Below are experts of layer 10 (counted from 0) of a mixture-of-experts language model. Rows are named router (the router's row for the expert) and show model dimensions 256-319. Each number is 128 + 24 x the weight over its row's rms, rounded and kept within 0 to 255. Numbers have three digits each.
After each expert's rows: a language model's description of what the expert responds to. This comes from a sample of Wikipedia text that the model never trained on.

# expert 4
router:146157112087136119143132114156119120105097173160144126139111128130134101131104114112071149131151132142106116097127167091133149143131146119126103124138173174102128146144150118115115176129136165
Subordinating words and commas that open a new clause in biographies and histories, such as when, after, before, until, although.

# expert 51
router:135105128103148098119090162097140131096122141118138101122101121106141111163136113113105140117148157100146124132129153062109128111162142114138098122125120127116110125117115161133127160144122115
The first three digits of a year, usually after a bracket, "in" or a dash, e.g. (197|1), 200|5, 198|9.

# expert 15
router:171156104123188107160093107139138137090082145117136062119142097106115112119109071132075133137128127142150116124170125132147156150105135111096148130090125174103147121124155138142103152129106106
Last digit of years and numbers, e.g. 1929, 2020, plus final nouns closing infobox or list items such as footballer, Party, company, CEO.

# expert 24
router:116159111132068104116132133134170077095133099106148097132093127123096137109151110152134173124144127131129078115121093106152116129101142122122144136117153200126113159109141153124125170080111134
Standalone numbers followed by a space inside table cells (| 7 |, | 24 |), player stats, plus stray ur pieces (acefurate, bifurcated).

# expert 13
router:130117163117106115082121141083114093115133156115152148102139133144113147107115112130118137112156123121157066101101164114132143147109152120103117158142123144110122102097158138147115151127130118
Commas, full stops and contrast connectives that join or open clauses, such as however, but, although, which, and sentence-start He or It.

# expert 18
router:146108153080087150171114116123099126108116155113163138119101100115098126129163142122119129104130161130142077119123110135099117133114121104128112094140136155147142142136096122080100143143119106
Separators before new content: colons after titles and infobox fields (Domain: Bacteria), sentence-ending periods with space, table pipes, heading marks.

# expert 35
router:128086152111140096160127102071119108101126104151166076124092134174116155145154095112146162151135157100078130139102128105166127143168098121124060094115124114133133140150141150154102117103111112
Year prefixes like 201, 202, 197 and capitalized country or team codes in sports tables, such as VEN, AZE, LDU; also ^{ superscripts.

# expert 7
router:147135076098138105170135120089158097124120131134144112133118160134137094087148133139104167149155142127143092111108148103120129192139120068131150134129098155138100128129114101157164151102100135
Position words in career biographies, usually after as or the, such as member, vice, chief, deputy, Dean, plus the word as itself.

# expert 1
router:150094123111178121110139108117111137132114147160105140163132119174119153120124072130116079169160139120153143131138125059137152119142163109074124104116157145136114117171122118140082173134140088
Verbs and prepositions that take a direct object, often after not or to, such as with, without, like, provide, includes, despite.

# expert 11
router:118106120080107095118175109113153080136142125130150078155132122159132112130117143159146118165130133107090163135120161116125121149120079122132104095079104145127096149107149113140118155094117112
Capital letters and opening pieces of names or words split into fragments, such as Ph, Af, M.; also possessive apostrophes after names, as in AllMusic's.

# expert 39
router:112137113042123079143151111115100136106148100158183071144157119128098119134082110105168117167132098113128112106110144125123131085106148116116106089106137230130131100105114121129093138113096117
Prepositions, mostly for, in, of, during, after, starting a phrase before "the" or "a", e.g. "for the first time", "During".

# expert 16
router:124091115092153100140168098108107098139154132141127116116132100129108140116072101061128168150157126075156150141128131143104150192159092107120142141155108162113117125102109164088112121118101128
En dashes and similar separators right after a digit in year or season ranges, such as 1984–85, 1971–1972, and times like 12:50.

# expert 55
router:123130131118122126174111103139139123112111147177101131134123123140129139086091097145116159134120111095123138109113153103110130143113136088136118098152148165109110080143104164135105147131133081
Subordinating words that open clauses, such as because, where, that, whether, and middle pieces of split words like likewise, sideways.

# expert 36
router:098100091120136108148160149084117093168147133130147099159104145133126159154142106100136132104131144083134130084122118061123114146160115125172093130112100129122126171134143119115093172129112086
First pieces of capitalized proper names, mostly places and people: Hol(t), Wil(limantic), Cal, Gr(uffydd), Il(terish), Hel.

# expert 8
router:142103115127120151178166125125166138127099139118101101148107117145135101088071133154091141125137168139117136147139169089151174107109140090164102153127151152138148145166105132135111138114125118
Middle pieces of proper names like Ad-dis-on and Nar-im-anov, plus plural determiners such as These, such, Several, various, Additionally.

# expert 48
router:123168114077137112122132104117100071116116130148168084121132116100112158139121122114126174139128148099126096121171146109133113120130146099102121096122155184128109104112158155109125142103153092
Numbers and number words counting runs, seconds, days or points in prose and tables: 23 runs, 38 seconds, three days, five.

# expert 40
router:139148066151104080134171159146112152111114091113158134160124147162093126184171127083139161122128166138144141136120126099091119147139119141098127091118150151141131156108115117111113145064134142
Short inner word pieces ending in k, t, z or ch in foreign place and personal names, such as Split, Doetinchem, Aachen, -ik.

# expert 58
router:141161148088085144152123136131095087092101117169161115119126112134104089110129106106135126147126133142129120142114135100075152174127104130099117105124114179152098110172103104153083112101130091
Words in team-sport articles about leagues, drafts and seasons, such as football, Premier, NHL entry draft, GK, touchdown, points.

# expert 45
router:139152127107132130148149116105159076137095131152151070144118127129095112098141091152123128103154127130108134159125122104095134135116126141143121126154136173086146146107129186158110146095126104
First stems of compounds and derived words in ordinary prose, e.g. story|telling, hard|cover, hair|locks, under|side, quarter, play.

# expert 61
router:155178141075133123121126110125096085122097127117149110098141154078151113142149130095123191162209132139109114113148123128150129164143113139106130120139106161117159111141148146135149092104160112
Final head nouns of proper names and fixed phrases, before in or and, such as Congress, Assembly, Delegates, season, Act, Olympics.

# expert 30
router:141106125068123101159116152142120118131145093113112168176120149113135128130078102094096123123155176110114132141140151099109142105115123127138104112142099182116131111130119121104131133087103120
Dashes, pipes and semicolons opening list items or cells that start a person's name or title (- Sir Carl, | Paula), plus country codes USA, GBR.

# expert 33
router:113157111089137064132136103108141111139085126112131134086124150126106123111171098133135117159172170147111153119130148091139142138115147125146107112131146137134132088097154117120151134090117133
Final nouns of organization names such as University, Museum, Press, Arena, Stadium, Institute, often followed by "in" or a bracket.

# expert 62
router:144090112073109099120135121128141109117129117142172114164099131115122094131121104086160133173153167106105099137136149102117112135134120116152172155129124146085126125157164146123156128066141121
The forms was, is, were, be, been and adverbs between them and adjectives, such as slightly, too, increasingly, originally, already.

# expert 10
router:138131137125137116177131164124105091145107150133092098125120129118157100101137151131129156139165165122131135122152146078105145155140125134103126153149134130107115161109105108110121114104154086
Adjectives and adjective suffixes placed before a noun, often colour or category words, such as -ical, -ous, white, religious, rural.

# expert 20
router:131175150144097107121163120118109099127109137125150103112150111117116125135154119118105138164157178111137122115135121101093167126145134120122117106129132127132123124112171167136120163149134109
First pieces of verbs in story or plot text, mostly after a name or to, like h-ates, jum-ps, predic-t, plus said and wrote.

# expert 44
router:126150079156134120178149081118155153124105124159177130142117126113135096125142110159116120155150153102115107127102136086130123153145106131132129162075097129147113171137156119120085125150129076
First pieces of words or names after a quote, bar or colon, often in tables, like Im-posters, op-ioids, im-perialist, Shy-amchi.

# expert 2
router:103103144063118142131143131090113120158141136109137123124073118132103106158123107115140131128148155082172118089166125130139149106137126133134089107098128121129171083145099139098095148118116116
Commas, semicolons and closing brackets ending a clause or list item before and, which, but, who, e.g. producer, / rebuilt, / trumpet,

# expert 38
router:129081103097151138141121120096131117146124125147126105106143131121117117128106121105129128136114163158147136105153151111125143129124152102085141102135166149112160117140144126126090087074112099
The words and, &, or joining parts of names and lists, e.g. Oceanic and Atmospheric, plus closing == or ==== heading markers.

# expert 12
router:160166139136162122129106127157157132096151132145114101107168126142150136141115133132103140159163142135142093139115137080151118175161150133155108149103180152101134148173113144163091149068094121
Plus signs before goal difference in league tables (+14), verbs like went, moved, remained, continued, and century prefixes 193, 202.

# expert 21
router:114144132109118137135120101119163092160140141147120104117071113088124118125113125086133144157123148114085129119150156093097175120161149135101130105090128120141143108106170157135123160078160117
Capital letters or first pieces starting names and initialisms, often after a first name or period, e.g. Louis C.K., Tom Waits, H. Knoblauch.

# expert 43
router:115160128065135115136135137090124114120119099137113105112107138108119126134135173149129120160162118127125100123111123073081159123131111147121139114126088118108120126147116135108097171120128098
Single capital letters or short fragments that open a word split into pieces, in titles and headings, e.g. V in Veneration, Lic in License.

# expert 27
router:094100124134092126153132116085124130134131138158133084158125113125099158141142133087106111152138134096172127144159106081162136184128137113103124147108172166108125132119158127103104146099163084
Pieces of non-English names, often with diacritics or non-Latin script (ā, ö, ə, Arabic letters), plus goal minutes in match reports, e.g. Zarqālī.

# expert 46
router:135138160124129139146129129083141142099154096143188129115131165144128126148147097097132181123135090122167087150141149118107164145150134108108141141139121169130107089147137102110132149135115132
Determiners and quantifiers such as the, all, each, these, other, plus from and % in census race breakdowns.

# expert 0
router:120146099126098128131124130102117117155112091112119089100134106125115125130117134105146121184174145132122159128162112112135199130112136131108132094113127115126139148133156106107085157132111122
Periods, especially after digits and before line breaks, plus word-internal pieces like b, c, ers in names (Star-bulls, Wood-bine, b-outs).

# expert 52
router:117148101076100091167156118096092113105149169137099117113158134138146150145134157095088112134126151094162122145126133126148102098117116091131119103096160150090142080101151107113166131096124125
Nouns and year digits closing a phrase right before a comma, period or == heading, such as life, war, History, States, year.

# expert 34
router:139138089125140096158162137093103110155116140154165117161114140104153112130135118094097145130156135133114104128143153095113122160142138154121085124128122168156128121092139126151119118103149137
Nouns and adjectives that modify a following noun in technical or descriptive text, such as body attacks, front of, personal, floor, social.

# expert 25
router:141111107133133105109147123121106065081108176156085148085122102119120139093115106119131188156142180120148148125149157120106135130135149125073119141125107175138145119084121114116108134076144102
Word pieces ending personal and place names, often Asian, South Asian or Slavic, such as eng, ai, han, ub, isha, and short first names like Lee, Alex.

# expert 19
router:127104117099109105132114131072141106132127141120109065152110111095146113145105126108114132149159120129120117167132146114127143142134122130091135123149151143114130145154148114146110105108109120
Pipe separators between cells in Wikipedia tables of sports results, medals and election data, plus some dashes and semicolons in lists.

# expert 42
router:151131151129138121145121116128106075109168103177158054105131097143139123111157128133108124125119145166138131137104124094136128143131184113111131109091156170147120135103173129127116168102140121
Final digits of years and decades after 19x/20x prefixes, as in 189-0s, 1928-45, 198-8, before s, dash or comma.

# expert 29
router:125183125067137113103129122101122149159109100164149061115113091162117123093149116143143121109120125075135150162109076129087112140109106091108129127142137128104126110095148166104073111110146128
Final pieces and suffixes closing nouns, such as fati-gue, minor-ities, -ensis, -idae; also taxobox labels like Order and Clade, and list words.

# expert 41
router:124131121108072134153122125145110108137140104094127117142089165079166125161164126109100169123144135147112162132126136128129146132162163101145096086109166161125116155133174116113118130109151133
Consonant-vowel syllable pieces inside foreign names and words, such as Mag, Tur, Reg, arg, Gom, often following a capital letter.

# expert 31
router:141118073088124074145136132119152131110120127109131134099118102090117130147112123097114103134151095117127111143122153099114116144134140091108107093117124190147127129125142119105151110124129135
The preposition in, along with during, throughout and sentence-start In or On, right before dates or years in biographies and histories, e.g. founded in 2001.

# expert 63
router:129103101109123128165125137092106116083081120152150111147145152080127147137124118115088155120176139092109089108111136078105127136129143159113121162084148135161124139124138136152138126063119130
American city, state and national words in sports and institutional names, e.g. New York, Los Angeles, Indianapolis Colts, Portland State.

# expert 17
router:146117125134109138138109103097130122113146138169140085132110097152176124173119124100092133111173116110157118129137111091142125121112164100111126108103157135099177128174105135145155120118139094
Country, city and region names closing a phrase after in or a comma, such as England, Singapore, China, Quetta; also table pipes.

# expert 50
router:112149141065114108139126174073134144084132136139134130153116080116146125120120125135086128153168097124127124149110179100114130134132148106095122122113129180130161130100153154108132130132122132
Prepositions such as by, in, with, via, without, through, especially passive or measurement by (won by 15, 25 cm by 17) and sentence-initial In.

# expert 56
router:176142106116138093131149126109139101098101110104127119143094173121138123111144124144114169112149152112133166126138097104148143159124097102108125100121132174125130150152145119141125119121102114
Adjectives and nouns in front of institution or place nouns, such as shopping, national, railway, Medical, Staff, plus title = marks and infobox labels.

# expert 32
router:166105088120096113163151114100146096129107144098163117152134128111106125115144179114112114130156132100118153143118121088119157122111141121104122140118113199125100117138144105080087133150119112
Final digits of years after 201 or 202, as in 2020, 2022, 1958, other digits, and infobox labels such as Full name, Height.

# expert 3
router:124153135107113141133110145105123126101111177152138127103117128135087115114096099135125160172122139126160136137152167093133127130125118123077096112128164159150142151090138114130080103085124115
Final pieces of place and club names, mostly non-English, plus compass words like South, North, West, Central, e.g. New South Wales, Politehnica.

# expert 57
router:169159140160122081161134103126118107129107115130123127111115164101130133131137101099099195143146152104138137161151114114122151133174104114084120146127150140119148118123186117091116100105136113
Closing quote marks, brackets and word endings that finish titles, names or unit labels, e.g. Hornet, kW, MHz, -ić, "?", "!".

# expert 6
router:162134135096153136165174109127146147135159133152155095168140092144147098145114085155130114102163127161123111098086134106179156112135103131106118107094135153111129149094146128088094147095163113
The word and/or joining two items (Hindi and Marathi), plus line-start dashes and bullets in infobox field lists (- Built:, - • Total).

# expert 14
router:116120107060115132148133172098137126105084141144084079128105091147119118101159145155115119141176158093141097187122115079116133153175134093135154110134153149148123127140151148090089163123136122
The articles a, an, A and the words another, one, this, usually mid-sentence before a noun phrase: on a banner, as a Democrat.

# expert 9
router:143117123129143122148168133101104124134134144117140084136099133127125157118114092116152175184182141110113134146151117090115127115147127108135087128130175168074095123159158148167077110132140133
Colons, periods, brackets, pipes and LaTeX symbols that end a line or open a list, e.g. "include:", "principal works:", "===", "$\".

# expert 26
router:105087171146153114134134121111117152127133102115134104091119124093124108122145156113079159121150133129137141085165142125130151150118140107120104142102101136134149150119101139170121147112098119
Activity verbs such as used, worked, designed, studied, serves, and the noun use in made use of, plus == heading marks.

# expert 37
router:141135142078172119127116128079142115141155139079145153178130139128113145117094119107083162107132160084135153118127116098122121170190123090132124089168141140111098127108119139131138104125096132
Prepositions of, on, at, from, near and across that link events to places or dates, e.g. buried on 21 February, located at.

# expert 22
router:158108145104094156141100101130141132124138140142159117143133131105106138116117111128140128139128141093152105137131122066160132171132148098126081093157114155143126140132130105130099110080114104
First pieces of personal names, often Indian or Arabic, in credits and tables, such as Jay, Raj, Kar, Far, Brah.

# expert 49
router:104130137101148104108119127095094096113154133161172092135096128144112135159144132091094128103117103157123133110145171078154129151133137121128143103115133138102134142082131109104097121113149095
Final pieces of proper nouns and derived words, mostly place names before punctuation, such as Caloocan, Angeles, York, Romanesque, and suffixes like ical, ement.

# expert 53
router:127127129151115140149093132085150102090142169172115077120173096152124132161142104125125157151147160147150130139142119119143161141136132114118158136130130153152116137122118090133106184106147072
The article a/an and superlative or ordinal adjectives after it, such as best, largest, first, fastest, low, as in "a best ranking".

# expert 5
router:115129156113132127159119134117104071147140143152125141081114130109125172134132124112129155175164128119094095157158123080152171178169158123133103113162133121138125124105156165100135154128128090
Subject pronouns, relatives and modal verbs opening a clause, such as they, which, may, could; also plural noun endings like div-ers, mudsli-des.

# expert 47
router:125090149084128102153111128107118134120147120129169143094142155116144098077127116052146151107150162126130133123129153125141176101162150116097136178104094149112083116130128133102144120124140130
Forms of be and adverbs before a participle or description, such as was, is, been, also, widely, loosely, as in "is also used".

# expert 23
router:172132176147136111159127116112140108111156160146134121111125096126119154142122144102136145104142098125144116118152163111101119112173133095116141160168163164124143112132156153131099089091145084
Hyphens, en dashes and apostrophes joining compounds and names, such as Aix-Marseille, extra-time, 1989–90; also name particles de, von, del, Al, non.